Experts of a small language model.
Experts: 32 SwiGLU neurons an expert, a softmax router.
Below are experts of layer 8 (counted from 0) of a mixture-of-experts language model. Rows are named router (the router's row for the expert), gate (a neuron's input weights, with its number), up (a neuron's input weights, with its number) and show model dimensions 0-255. Each number is 500 + 25 x the weight over its row's rms, rounded and kept within 0 to 999. Numbers have three digits each.
After each expert's rows: a language model's description of what the expert responds to. This comes from a sample of Wikipedia text that the model never trained on.

# expert 52
router:497508526502513508482467556529493471485499509462501511507519502434502519497494514497507518461515474528493577514452527506520543520481511514529517516487483493505498510475510496485500531516455518533479519510497468486514520489526539514476484489488457528508506499519490474502480524529507506512511513502482510485508530501493531505501541468440469464474488449556497480512520512511501498539494482493518524501444501490458467523476462472529473500489480533534490488520554430509511471485478481488476499488505473542471492480486474547467490480534522513503513530493510511466521560499483455511498481522543506470495447470490490450497443509513557497476455472489510481489513494518525483520498461520516489489480548482471491545518486465487514506502481507482484461452529489507501515473459471
gate1:467518477539533480465503533482509490491520545472489487521537544473499523497471525533489489515572489488493536447501473515514535510490535492497495528507488488540479512485505462504464494495474444532496486493500495517432525517539469548464476519496473452511497521491495481478528539489517543487486497545450513463518534524518496529496484477486500487486522472513509482514509448512509523499454501497494467501489473510502480517451458468525462521504453520478487464510506498467537514518487468476452538489504522493482455526537473498517518500464513507505502507496512475499444501490488479496509526511565516549484463468506521502480484509482520493474469503461530497486506522539503490507473515472500514499485540482503506520555506510513518453529497478510453531457516526532495527502511505
up1:470527500520528486502516474442476497500537527507479524495573529456446500474496481502497505462546480505472530468503484499510495538505512518524513480515506488511473512496481470499515538491511443531482490529484503480464519496549489544469487541483484482497493504483506441508564503495539504476525458551488498459496511499454514518495490508512534500499483541527482479556533463481516457545508520474485482544505495495514481508493486488532460470514521512522484458471508518503538482534470475486459500513484484543479477487532535540536504472508490487512491544513521523494442496469530511496477493524524500530496495488535506519483483535491471506472502478485515498479520519530512501510481449514459511481494485495494521523512494483505537481474458554553511461484501499541498536505513496
What it handles: Dashes, months and years in biographical date ranges and born phrases, such as 1929–2003, born November, politician, cricketer.

# expert 47
router:517497516466530526493488557483546560459484529522518522481515486490520501501496492483493521496500480549525524530475521477506511469556501533517492532526509514484549529461530533491504485495530489476477539540491524491439509531514475500510478483507516523491497505497498469522517531483464537544528496492504504488509484468494514504547513519519499518512537532540514498487525504494457566490467494563505437597519520477526497513520482515508507518497497497489475523490536530558478515486490498483534540485503497493523483500476509510518498487525534517452528501510542511544530472512486489489482493457489515496497487484507493449515475486546464494486533499473498474472467489488530487534526509518540504512509480473492486514466475482475474531531523463474490472506459493483519488480473497
gate2:504537476492509478506490504539506503561487528524487488461488492518533450510499457514445507516498512512460539507486498393517485516486528505504477547510485479536482511504500553504530498439502494523528482566490472517486490509470534483520507503510503507462507467472490493505533529483524459480492507490498478512476497470487508511504442495528531505497543569478511507514493482482477492479505538501438489498481523492496522477479492445476476506507537492495445448515521499501519510560486486491519484460473499474482478544488486523482460514441502516519467506516488484506514484499496489514526498511525511475468536496484469493490511486509523485533525532505505470487521540490493485545505491519526501530492489550479551527544529502496485525499511482481537494505491522514473486504465513
up2:485489550527487485499450479495494480513513474529517548528506522496473550465482522489553478461494501504520469474500508536461495473507484487530492474480513556522495505475487454500484468511483510541482565488476511499526519480535509530501495541538475470543509515525533485479482521523491463503496503500473495500533496487515488526492515483480534488508476447487484476540539519517524516479482482501513544490468518522527531558490518499507492497500509509506538559471495544502462502494507512482501477524466534513483525473524466480546560492547488469501496505439518546509496518474533521510504507500509472523510465520511504528535507498485523519452479473478527532511500446505513498451513501496471516532495523485519470515468470470536519474460488526511460522521482494505525502474488452
What it handles: Opening letters of taxon names after Genus/Species/Tribe labels, LaTeX commands like nabla, and other capitalized word starts.

# expert 37
router:505469531489514540488493483490511477459525496524491468497465497516546513520506507470558483524528516474524559488459508513542511479506472510497534539529541488422537508496528517530490512537495521484497467492511492509482536484499480474501513510474469530529525453485459498516495507529490472540499514500521442498509459463466459529513535510473498438483467552488545506504492529493482546540460498507506492502457455489489508466485490548511513460522512472509473520502517465490520475501522519461478522524523470514513503499514468536526501507533471536452495497508446527528523527501478448495478510554492527468530489496518549498511504498511496509509490496508476506506494471521512498472482494513498508483477496486493504491499492502439503461514540490476516509497525483456500513522535532
gate0:522517533511490502485542520511515503508529439446460518537464488481522466510505496492543541498532481475485484492506515510504485494520506475501515520524509497498487527491517486547489477460542494469468516468493494527493489514521518527456527442505493494453483514571489516521472494548525514490492492483501492507486502466509501517465479494479540551502471492510544479505510501536528529494514478470442509502543531556458474514522483524479471519504492468502478490527536479522452487492519481518455511513491497475530490464506501487487475481468492520496552518546515487473507484531456524490539499478485482453512508470451505527502545496460463500512501526494495513526499489470522507519491475521528521509548489485513532487463516498546459443532521493529495482468526510491461506469476522
up0:523476500465504506531481498497512497477495501521489501460496490492492466541493488506527536537506479478495504550507497531503500510491524505473518511563521517521470500526488492502459520509546494489498517464480481500518480510516463456499487440481504498477502484498502468475499483505476555512483556472497527509511479568487456490506510511508487508495513484477514523514485460453501503500538515493433508529497473488492474483487477498492493490490485469468423512482501468477497558485472457452491541499477511530507480489491491496526500476506523431522502537452502524490505481510429486499480533478510536467542508494528492525497545509519520503506514529462539484518520465444506487502513502438497529538499509524541471514529520507555526476466473501479528523511516501481525497466487517
What it handles: Articles, number words and size adjectives before quantities, such as a, four, several, large, few, plus digits inside numbers.

# expert 19
router:499514512531489508482499548515508511502533475470461511483504473484475510475512492504472493462495459511508517470502529519511505516510514468550551521492475482467532519427537535484460542513515512510505521488555422508484492473529535477511504465470495502466508513537502462546534491491533512512495487477498542492508481483501527516489496494508508505496499513497524473478497536479520519532473472520503466565495525490498484527462475524521511503512513521469485526466464545564504488479490535479511523493504515504510535481458463489509491522484485511438487491485489498511492473520484505526517462471452497538489516502469559495506496563473487523494544495507525486499473498459520489479517490496533496490465489529494494480518496464560528519514526493481518528486518497456457457499498549
gate0:495492451478456521510525516513512479474505472501478498483529490516564513511494485486501531458482482528485514478526504522492455466451593494476517488488488520507504503472492474513489511524540501491531468514481466532455488481499530478498508499501519537500540558519505472503451481502531445504466497510492503512463524491530518504477519522509463509497523511534507496451465551508487465478487531479469498515502509529486510509499497494513528482492511482499484468475465457491505519496463460485510486552515482513507519453509472515509462507449513508542539516537509479455505487528529526491524518540499483471463526480508508496518494501478505494547481514493509490537488477495535529528495518495535530452526516501532455509453532508513442481522505472529497483489520524478447506520475543
up0:515517486541515577551522439503495453470482507479519503485496457546508487454485489502488514495488470456534497534512551503489529491440510513479483494487495523511469468504487486518515519499485502499469526494531509539477489477487482508527483502512515510490523486514550490502515522488509488470500500501501509488537502527515527518513546486496505506524481471483487479493539530459503492521508534539432477526449527478462452497454462471516477480503507508484510478512461504498508475499510479507516549489537512479522506484549446495556499472521530501482506498494501531532485500470519532508456491483545495526477476501510527481524538521509505506524465545490482480538501510465434531481505546485493478489513523483543495520510489506548487479494506492505466473495533559521471476512516518
What it handles: Word-piece fragments inside foreign or unusual place names and words, often after San, St or Port, such as oc, ag, og, Champ.

# expert 32
router:489468537470487511479486467512493520460516541531482504486496479516508520505515450468555499483500473510503479502515509513490535488512471479502518520516521472443505502517511525467465503501501510444482499487443476510553475504529473492504499529523478518497519478480499474506466506509470443530496481522530492480504469497513465545522539524485504467468474457498479516478487491513500514502529464500476474497438512507499517531553508531528541458499475474524519519486515419481527470501489488478456538501498464518535449472492458523486452510517500461488526526516477553529543514510497455502462478543483532468510501508516524482485484502533522497465476527495484488471477500475537507459508499474514471492490495505475487487478491497452502455472532492519530517491528488454483482502493518
gate0:494490533517519471470467488458550473511508503501524502545493517474510474487490501472493517485525490460476527493524501519475544508512541521477498477501545493520499504497473527520526496481475512473519493470493463502472503484535470464488507507467517543464536501496467513490486511528474528510463522555476493512408540490474523514478494492506489496479508506498501502497518566523493524495495455514506495486511533537488464497546518531467525511475503521470468501464525436490473499520507473500550494551491556549456509467503523509477501495527482506512495548536510486483477499481512503513519555517468446470490477491506528461496522492490513489470508516484499514517494502492498523519479490519533464526543499522518492498455573437504498471515496531507528457497489499483499534514510495
up0:491494518518494530520492537497485464452520533492530484480515492543490462459527496460520503514489477513516514500513518477462504495469452496521527528501472561564520499524490470515479489479499528530497527474509510536456497544504481451501495513515522477507484491536528484472543528470507486510544502481475512475511478526479526488518538507513471533529466465500495483511486494464539510503537526475514458445481523469497499482525493538530481484460490512456463526536525496523542527475487551486490501475513492476469458521463497447479493465513541507496517509473482500518457501491511521514520504493516551524510514507526521538484468502533519527488500514472462521518476453478465545524504541498481493483479474486520491473533480531516514458542470515489539522492532499501492467488464496
What it handles: Adjectives and adjective endings before a noun after the/a, such as new, original, large, storied, nostalgic, significant.

# expert 46
router:514467531489515513492482503537546484487479500483533510486481516455483511530525523503450501492497506536515547518524520512485496455497518496503506528501510524534512500489542523479479490501473512453473479500566509510573520488516492485464484500466471513510494515517490488485528517526485527512528511500514485485488479444519490480515517493539461540483515528510514468469513542522467510508507492487506544463489538545472508500485510532510511443522476467509479538535523548496492493492483494506476554481512486529515492504493464506481504534485454526520484481537493498510507523522498502515528485469465471534534475484460510473464478512549510504514459473495497511490474494501510513475516445515500481500485515464436525469497490497512527511593494488466514559469510478477455460488502516
gate1:518489499500537531553493544485520497469437526507477468528497489474505494508491490496492505522536487545463496510507497476500495457489507482481476478485442565552486528521476477498535513499497504520438490502503534490485472509493512529487548534521508486525473485516491458497505535451526531490510506501481530480491482497506488475491485537487475496516529514509500506529521513487445447497519489496522493463471478542488485464477512509556512505532513473536496478491466492489479536529504475518463501481464518531516498531528499508430495449521543499541544484494524526486492462496472527511484507456493516512533479479481504486464485483515502502470466495508512526495488551495491501508460471438533531460518498521538512500542518506535495498515483464539472511510520532488535506511543504
up1:488495513534501486476551490445472469558545511496514514452501504536497550511520509497512499491503521500498530493468493502493512496520465524537491458487525471485484495450495514523463477516506496513534495503496474503513521480516524519490479490468498489492488515481522507525518443504522478520496497501475539521538513538500458457509514468468534541497477476502535474499468489419562537501513526517501492557517469512465485529514491511466478496477517525489513524502490542519529453516504517498522504501518519485483517470502509570506532515495491501488506507493484484509515508498515474484508527519502498478459485489534500507536510522503480494532505495495464481484513437482504563486544526520463443486490442481494514527526514477456539482484492565470455529480509501516492482523485458
What it handles: Digits, separators and pipes inside census percentages, sports stats and vote tables, such as age 18, 6–7, and Apps, Pts, GF.

# expert 15
router:531498525508504490508447519516458516508500518500488476486518523473482511526507461473488474487496487457506482446485509512487527479479479494513508521519522485502480498501520514491490524464562505460468515481479472529550483484546529513438488497482473552512482447507497484526523513494473484527521498497482496510453484511523492533508536509505480477471511509531431486478440477506493569509505529505510505476487528513501537523496477526493526533520522467512504489455498470481529463480503548481488478517486461458490455485524458523490509532515466509495471481522489512528519525486497490482467538523449464480498494456516480500489526474480506501520465484514502516473469495488521457508485492543481498465472555479476463470482496511469496458484552528495512524469461508556477502487483517
gate0:471511482486509498506489531507495486491531459537492444480508477494515422507452484482501484482515491510510481518512469481505514463494489485506487484510522500521532472459492504532471502508545510508494501471483490506527540480498504480497529518477478500458465518529529498481461533544517494533501503511523532483493494473489455530479515465495473516504476452526491494468487522454507472531489508491484519519505537548529494457530524525524532429549501531512477520444501481513508483500508477530490504531482532509451534471492489460463518508459540489494468498524485465481463484497469549488510554448450466479500483494514551486514507495474445508498474553477504469506491502497507478520466531498544506518516514518515533512464521481533500465512500501522512529491522505480485491504447478
up0:528507517496539549528494485499519492470513536492521496507502473480507499512487515495513453529485531422510519491528541486469452492489516469540490474476495465496507484517518507494517531484471461532513489517492489531475524474495496503518480513506479512511513489492486497506523470487468520477496505476475492440533499489484500493474540532511494513485442507515526523524477547489495505493464504521518499513494481438487511459470514548482498514473506502528534465490463520523507516490466543475542553490504494467507548487475479518534489525514533487520524530474459527514509512474488496487516488484507458546567500493516484519567521471527492501499496453496508480507485526502449520453492522486465495431478517488505470503538514506516505495524453535478497500435531476485482482502458536
What it handles: Head nouns ending a noun phrase after an article or adjective, such as film, species, stadium, government, music, game, often before punctuation.

# expert 26
router:489495474469480517471475497510505479533545481486533511516512468520496532517514526540479507493498494493526476533454527517527561496553493492512540507516524541448486530441533502491536476517528520477486492467494439483479503525495511480484474491476520471506523492529501521504504506510532457484516512475543495519530489507529534534473517526456482469536503522503510504496529493516497541513502505520498518509458515464477520481499459533523530503514519517511511495520503543491450496488494512500507522477533459538523482494484440490500559487474475491515478493534550521532495532520463511499537498561490529464489502446470479475488510527554479520498488462531472499475480488513477460465513489509475507520502463493485502538484469480490532492506530509476505490456499483452476490458508541
gate3:503521535514444497508519489480557517449500503479509479478509525483501473494533502482506544460513515521562556503510523509467490504503535510485521523480474537488478515507506490492472485444537415510486514461454475532568468538504460469480535474538520492530498488527476514465509524509540474487468486501519525487481511456475498478518491500464534512510473548515530481547503486466471496528502490519494501492467485536505482443523489498504448508532500485516469509495502496518495492488537461486475477493479503489530508529491466494477520515556472519506497504504486490521525486511469528470498540544501529498517501493504503507524532483459523516502476493508507484509540452522496492501525492475528473516529487456494523511475524483538460478518519535522527507528552517491516487511507519
up3:528508505531446516518491495535499515535470510502454496483483492452485477457517468484493445486534518521481494546511534499522519537474484494482511564521482478494453527464487531526474492506540507483483487453482485498549487517484495525464497491478486532522529472495501528494545470512480466503482486496479465507485470463506466477506505450522508483497510507488543481542473527532507488484504507492486468544483511485533524524511477534507489488468543489491524466518470510469543498497509491484501508515497483489473484441491533462515485448512477517547493499508482526505497469515495530525481496535495482519520497524537526513475508484500497477499512489509453501458561491519497519448545518507514523527527432494452495515491499474532532475521464508510502544495496522474519511443479460
What it handles: Forms of be and have in passive and linking clauses, often right after a subject noun, such as was, is, were, been.

# expert 5
router:522498498537528517475486507538483550481503462486512525514531485485487529501528472556471486478481475552531507493504520512500484474523511524541509521510526539479492489485548502523495491478501520450479497492486504490521506524531502492494474479468484511523507481536475486526519498502548526481513545507515453504527507500520494492527482508526457472503477499530497469479447556545460483515533493502535526521483520467480528559469505515478515469514519505529519529526463532500455521464504530484466484477528471527515480462454498532487513466537473505520482509547536528509512521485491463496536487523519546471518503468468459479464456498497555496461524509506465502480483481515510481474508471543482490498502499478469486501483485486465524549441476474501517537487506495513487503462484513
gate1:530505458501534525503503475452496509487438515476474514542480551485511504461517518520469459552513542503456465468480500526538496486501521498510478484509505511528465510490522474462494509477477480485544483480529466446481517500482495541482478501484493517477494496514523528440510513456519517444489513506504514439444482481471483517508510538504495490527509480530499499515441516492486508481557533527491511516460505515509490494487525501510471486527496484500466519497523484490502516543499522499511492469518542469499490485556492501513536459561512475543501513451513507497491526515483499521504516494493539498503483493496465508510492510505453538495460512503510524450454490545510493535483497473529537448504473513498486506502508494451506492472476492529481535487527531474490535539506463
up1:462489494495506463538504535491483476470516501495467517525495494491475465521489472455531497483530457510479555576471504502499523532527486459494524461489473496467541517482481509535506481466523502485491478507514507504481538488512481503483514506504527486494498499448497468504500472515487490535532483496479482508516497512465491528497559475459464548523512496473486493515585489495522524492452484486521513476511485492467517520518509515498518466494526521453488509497508517537569487516484470490508564515515514502475539539533533515482487529497489559516543468471467498541481490517509518520493510533486481525494453535499525471503512470496485523486531474494471516550564505458492513499530467534482498504499477513537515481527483506516480455498456487494534495495518482480521507515519524
What it handles: Pipe separators in sports and results tables, commas, hyphens, and month names opening dates like November, March, October.

# expert 58
router:508483529506529504485480479528549520531507495473554535485467497504475515536517481508477527482488502515531553512496526521528533474490470545524518495503513517504494516486514520451534499505492518482503541460428509478569505478517495494485499505478490506504536549487483447518506497476516523519509514476521524445493459477508523543522527507480486493501466537537513494483500528515479527497483492511516549495447524435486491546492503524530492477485452517478520536537526500537488472498478482506484515465518449505527479481501522497533526505516492502495499534527497526514528498480459496528507484496472472510491461479487505474502459507521486449438467480509508489478466484473507460469544457512525482481481515497491500474482483469508514541536483505476504495494515477485479428517505512
gate0:515477496526494478477508488511463545475504502495501462516507483500539496503502549481478509557544506522507470491518522468451495481554535515463540482520509492519495498447533529514515469474515501545486494513523459547486521504495481492493478499504529506510481505482472543508510495483505462538482501533519503539490485454491517527530482526471519509490504448492518459489468526516543498471491509517472497505488450461474521550498489498530530495513462492504490528464471495497499543526486551505484512483464537554505543464530453540503467476515516522528540501473503489483492524489512538497509480507491476508499469481517437485510490464475484510555493528491506467510509471508458533534498493493509483531501485476491483525507549492491500484552524489464505536455463526468521469507495532
up0:521479498501486546516537519523477478465542490492486510513449473458502462479467516508530518491463531498465519505550531485524507490494495501515539485512497514494482471475502515506481562540512544476456468476490517501515484479550505458504503494528558489479537505502536512489514484521442559480517505519481485474506460537491461507466473494514493508464516481549467492472470515468542490489497500480513489453484501469537507482532499514474476500508491540515479465516524497517495526501499480486495525510514513530474519531521493457493448492460548496531463479486510496515478436521506504517507460499486509497517462500447536500528546469486483495437521499449491471506561520498510487480494532489486488500509500509525502501500534527534499461494490481497492485461523518514462525480522507
What it handles: Closing pieces of abbreviations, legal citations and table cells, such as the d in F.3d, Jr, Ltd, percent signs, pipes.

# expert 57
router:515476513536564522506475467518525498541496516456532516483503471482484526526535458506472440483531475512530501501526538522493503463518482489545476546496492481506514517477511497503519513542516481460489522491494529512521485511511503473507472500479494512544494477534481514526539506525516530504503525484536493467530456523518512504545494533485465468491506480478520458495565531518465475515489505515523530510488527527511544511459505509516485491512484512500483556514494506524476493471438514530485507482517468523531462492467518514501516548482455532537472505549560509531494515468499473550511491474509501499457512492476516510489489538512514472484468473521452473489485503483502512478537464508546477479509480470487504487484478470527480533493502476509464557480535483500477505478530514
gate0:497483491494501498479549518492499501494476484495493467494520511507491478443531519439460503515497524510528470442520470487509460492496512479481530506460460510475494510470541522467550499520524525581489552489482518484500523479499465490510523478526488478470470526505477536461456496474524483519508542529478490491473502484502509451526472519439507508480495513518510461534495484506491484440458456501458546525491489539451506496452472511517532525515473472511512533498517476499517486516508464509490478508467502505505498500509477456486509492493478505512509501534514502481485467532523529542507507473540483511505503515487481522472482488488433459541460499481522473509478526496522501491476512469543512498500456484524529524476548493504473468526514480487545521490516537504492491483463508
up0:526491547471469497516486488523482494512472515509478529531490518479508496543471513489548485517552485512481499516433494495533545473468535484486492535496551530507477436487512475577461508485485516492506498467518481518484493493508547502454471473483497534500473509492538511499493505522466515502473501449483464479524489523478495540504482522509524526491521454471485543502494497484534528522545545507509473497498475476516480502491538510512466495509503541504492494472509523509483528459496511513508522541497508535491495515509464523488503472553555461502528537477515503517533528542479503503525472524475515514469493434509544512536546505480512532506475463472491500463532500497464524532491524537491485522498507496524505547512503525509504482531464478493461494501517488501461523525522507
What it handles: Pipes, dashes, or parentheses right after personal or company names in sports and results tables, and surnames like Smith, Jones, Johnson.

# expert 18
router:494479512461490530480488530501511558517508503470550526501483531479478523529497467519502470527473460492512480487521525518527522503520493527485521509495510524505512517488513517467507511533522510460501505472458477476492509519484461500531493478495511502470511509500505490500557545486508522489503507480520484466511479497500491547540503515506478475528488521519469498518499531519477483508471487504529538533548509491481515544501457499524530494527534521494482516529557481525486503491458518499440542508516489523551486460463485515550525521525486513486479481508547498495522520521485519509531477511487561492436483544489502501522481520569531574502554493520476460481459515479483495497525485452519502535502466487493499482440481477505509505489532465478527480461507501506478542477493519
gate1:501529491471478501535489521454511486463466439459470503569506556502513476542470466526491499568517520514520501455499534524553515486538523471511555481476489526507500554509521488526532500481473503481508471484507487535456519488488473505507475486534551489452492515508477510474507496464495489465488499482498509489497477484477462512488477500477510496486478497486460517547469495459436478478514478511500497477530450531514502493507507501492526499501526532478504517521499518488502509550507498461456473517502518529493489543505497508510507488478492497537505485464527480477525500507502500530545506529519520510501451524509478499514498488537505492500511478509510492473503505501522559544482466476521481469542509506459497499548496504525526470444477523513478497495485504543496548518453466
up1:482521541523520499483472499529474498513474506482511521505524472479534480494501525497523522498510498504491505492457497524531499472488499506481476473466508505526529482461465482512482482507483530524480519483500487511526491540488510471459500555459487511503491460459481508484514493583503509504537541517472518481493449417524494507521521503513458493499450510508531489523500467519503501484506482493531489519526468494475528523515497545555441502529532518515531460483489497551484510495534502514485491511481488503491495529508517515478531509530499506488537528472502524539469527465546474536460483539507534510524467488513504472504522518491532485525490521477460471554533515490475501493523448527477458466456475517505526549504487478510486536463477517474518493514502433502531536497520509
What it handles: Commas, periods, colons, and heading markers (===) ending titles, citations, list fields and headings, as in "New York." or "Episodes:".

# expert 6
router:494497499543476548490470495528508531491534501501511501487511475480492518476524466519468470513511496500533515476481523505543526486554513512533494534504480515487536526483515496505495526500562524437483513488538456452500494469509524501505505490503534564491542507527499459519539523492510490461521505474506509441522479516487449451496509536509493505478448541524503481508506496491509522530489459548503541488472519449477528473502474505527517495531487499477486521497513530520475490486473541482466535464513498529498493492483468524535539554479471497499531507485491494490530495488484478515530513505469532502495492512475544476502490520489497551456488500521485499501454492462505480512537516504533500477485521510515494490458545474453542487511535461489536541463500482496467472474522524
gate2:451522481499476517493483488532482505519491492520523501547523504506510496485500457463459473504523505515512541519468514452454492522524467510512491480534532494505476506555535501474507506505502484509524454529553504502517484491457513498504524466553479514475503506472515484505497456527547489501498486535530471457503508490492498520503443515559484432501514502526499521473482485485526460526559484465503488484459514484516470510525444501481454488488506514554484526527515466476510476487477474495517513545523509501482579556494535504492482539528527548492521455462479488512474519459540502519521486523492512523507527496491499477484475515508499510457495517514512492518510523478488540533514513499523498498469537522496522516508507475504480501491496535521533426514506497500517481487508505
up2:500507477518485510499461513458527533532525504525475487497516531546489546525479494454455494508484527445506491522485519497471491463478495438553509483439498513471484463488489482509516499493524477488505505524481493509491508508480497488459488536513516474508489496494510508471520509469495442502505529488507459500509505555511474498503501502492487480484504479506479543494538541505505476529493517474538528533431471538517521520538535491510467486527540509488518493478482521519516513485497474483488473464510454508438517517511518457527550538504483511476554507492469500458526532526486489521495497499521529533546526492515521540492509508508504504522479467522494484518490516531514477529551429499476508553477523480522464512503498477500480495496516493528459459544539515544491480503501480
What it handles: Verbs and participles about places and buildings (is, was, located, built, listed, owned), plus list dashes in infobox-like building and place entries.

# expert 50
router:527476528499510507486454504534470528491533525463491510480491478502526516509502461464463490536490493475491507471516514531479518506467488489503517539514527495488528508475521528464483517476518510505468501497474516475481497466507476476472480513495484526555475507525469484539508544521464485527530517486500527476533504527512492508522523541476447423470470475493513472454485476537486494505503514481531496515449524450513491535546499504523537481504499498508498492489502446469490487469488479488492488470507484507476480485496437527531502550497494488485475546539527522525520540477483447517468519530489490467472473528518491501468493475476485525511453466540479492480470514487531527494472488496502506456488516471480487483508514497472472506443548476501441516477524475489490543471477526
gate0:481466483471476500486520465493552507505503510483533433477472554495498492492513497484521496533525463518498461544545491506468485512531523524530524501515490502532486517469475519513518485492499558484478517521452480520457511523521511517490504471495488511472458524506493486491493513533540520510448490528523500542482534444522535525523500511525515533474487518531495513521490550556488510487477437523511517465468526544457512484526502496504528547492515502509492545498480477504528529487501487501548477527507571513472476544494521543453450511514494511500527534537496464496503514512532550498552472500476480484468514494479487517543496497506494509502476511500503513508499473493512518533491484479487505503558506475510533491445536503509452496493476487493489498477474511499507495467482498
up0:448492532490486531505528518511488530497493510489488504499491502507471517474521482472500479572455508472488508511512535513455536592467480501515491511506464502504512479510482459535467516539509504518523495497531506480480515523465475513513503473498482500530497491513485444468490513506467502497502572495490512514516526526467502486540516532526466507534460517491512504510481525501513530518465516509519459496493508476472499495549527474465508466450481453509495514538451494472509505497512527546487512517494493465480488494491487500517499508497515522492473504509526493507511513494461471499530483500583524442538524525503527529487512502507499541517479469463536465515504523478489476464483549530511499494492403504541490506490463477493508472459479499482498468478503514481490521497471506
What it handles: Nationality, religion or role words after a/the describing a person or thing, such as Jewish, Catholic, American, politician, footballer.

# expert 41
router:513462525529498518525475501530433529507511494528497511486507474470495521522523447554521455501489463482494502464511532517491526530503502521530524493520491492499485482497514494485491481491527510470490498471505490489465461531514519494473481489515469489447515493517498462513475482517470470526502531509508548473527511494538514489475509516474470497492501521517491480474502491526478459499452491481537524535447518486491464517528479526523542500522486462554519499496521440514484473486546494469477527456526481492477466469486455523509482515507482476463499510496512526557541511570491475507482497536486467463521494514500503485460499490467536500506481466506479485497454503485543512491522476560515487478497553479495506503470499495452487510462538471469463512481523496462501509463461524
gate1:494473467506502437502470491496554496471497499508458475527514553486484508507493542500480532542595481503468505471470503526561494512480557452512528503478482519494466470487516485500467538512490536512488484488535469482470518505517484523495516511460529496495503513510487467518469518473518487501445504476481496517473504485487476484526510518481540513525504510480477479466477465454487487534505479476566480498537507547486547459468498539481432502540509475528488523506512497475519521523528528483515467453532515500498514503505504515489498492488506501503554504482510475538491451463449477512485566505524472496515487517502498489489492511451510501511459502510495489478484503492511487515481499486537473473482479494505490489544534516493534490504480529539506514495494479481529526506500525
up1:487487524531535438504523497468480509542504511480510488571568466467486510483509491538510501489560480546436525471487511500516507523519508471534497440463470473485521475497501518507552505512483506542476529502499509469502471474512448547497533504484515492474497494498564488525506504495574472546499511545459496505531488477518473507496496467483494513492510491523487480526478491488516484520480473441538509536508506551482506496481495514518482507500520504501471457488513512524471478522538479476508518513504538519506500525466506518476501475575508494534478489503526509504525528505547541496479498487483488499486501493523482499457479496531475490514498464515481524482538518454499517503493454523465472536499479510513533503492493507495498533499446519527486481498535534484497499509507516
What it handles: Abstract nouns and adjectives after the, a or his in prose, like social, political, fact, death, disagreements.

# expert 8
router:538480500475518530502476505525496494494514516474519510485525478474465543501518484455482503500494501478524502497492525537542492477513481509519499511498491554473516493506518517465476528529504526499468527517535513491514552475538438464489458489497516544488513507530485475526501504517526518524525504483517541471521472507542546510498516509470472476483510549504518489468513501507453487515494467487520502558531513444473545512452457488494508469527500463544536541536524518557501471483502492455489543469512468498475487490504510532519530532522479525482474496507512545515522511501459462556527476468490491492498504510480511478477463525520512458503475499536484526471500469459530495498542469500544486495461504480476509485486470472506518522509524479504518521478522465506482456490501543
gate0:476466483486549505520535511535497489458512481531501481543513498533510523492474525515496512500521485520516490500479520474469486484535549477506503527557500510521536501492431503505485545475487537509458508491535486468477531485525493496500505510525483498483498498536518494473476471508553466524458541515515535513474496489485482507523531560518526547481527495489474504510484529505485462505524452528501521513526512505477545471556479517535497482515492499513519479476556480515506532530496509498537526520500550499500482479489492564529482507484549484511507519532530477499496473463488506498498521483481515468501481494495477475501485518494471498562475493522522517497501517502513553540539517506546505449558513521548549492470552499478517500487484484522492476457504503490463506527487509
up0:526477550436469564506505505520490452530505528516497491516464517495501489479496491504523468530507463509509470523456523489527478505511507511520487511526466511480519435508500498518488453509504498459522481516539516517458478517531503502517514457511475477504489497508546507508532522502487540475526506516500462490463494483514484525528529528502483528495469455467491474513511481478517506511495482509475515476556508439506516529491515530486506490535505493507481499501480493490481504480522507554525561492502478481473448527527479523498514490557476465498513482464477536518471515553531515516482475517504533499520516492478476525521488495513491510499494487471451530497565495491510497445505520513520519527502552507530493504489493547537536450520483470512517576459509517500528488487476486
What it handles: Pipe separators and cells in Wikipedia tables of sports results, squads and schedules, such as |, scores like 6–0, Pld, Team.

# expert 56
router:514481525478480503477483503531454504516509484484496494471539500463488522494504468534493480481458477530484517508493526515533518491490500492540539509484539516487469515448480498485471529500431521507507525501528452479532506493508537479531481469474444524499502525526458491527503501521499470509522525477504507485522492478521521509535523481457468471460460475507494489498512537504500500509475466528530528551450514498437505521488472513529479537502500547515494516495532466535501506475469470509469483474517468544505457461473462522474509493531492484470471541500527497488529546517478459520526483504473493481487478471487537488485466565508539491513498461501470503475467508488504456497536484523552493494494503488443469509505500468520509521477491495474513466464509521463474475493496518
gate0:485479516555491503544523540470502506490525483495490467494500461507516518508506524505479507474497533515485514502443496489494492472496557528497490456457509515524515488439508491516532495511539533501455506557471465515502503489504484536471463519453476475505514521529534461540487486507526528531501551540464496529505523509513483496499492457471481547481511496471480516496474492493520427504523486526498467483470474487457479507529466531491511484472498517522517450487482515523508485526502514525483493473465530503431499433497530485484469529493507532532494518479513529467522512487535522496491489479489505505507489488509479478503489506493471497550440512466469500525474517498528501511528507507518500522483511497496522510481545520512463537516516506542485475434482527523501478552510470
up0:491478502461461501544505471486494517460484507531526508517549463517528509503508473484520453528509494466556492517482511483519507497483497476502516524500451488485489494492514483467463489521499511485517554502503509524437477489505443502528518477503489482434527492521540478509497514507461445457507507472491514461468474508492508482458555502492500525518472517449480473507473510475521510539505494465496532509520479532496511485504512526469478448517493527487501505513456519490515503495489469486472554498539493502581477514497477488538524471509500504530510492446521493530508489517448522512488482470489503488540552524482544487514525512520485528514492473544475518516512508499467522468490533477518490474522455520539481486514498466520505503510479510508541471511512562492478503504535532
What it handles: Four-digit years and year pieces after in, commas or dashes, such as 1781, 2012, 1976, and birth–death ranges.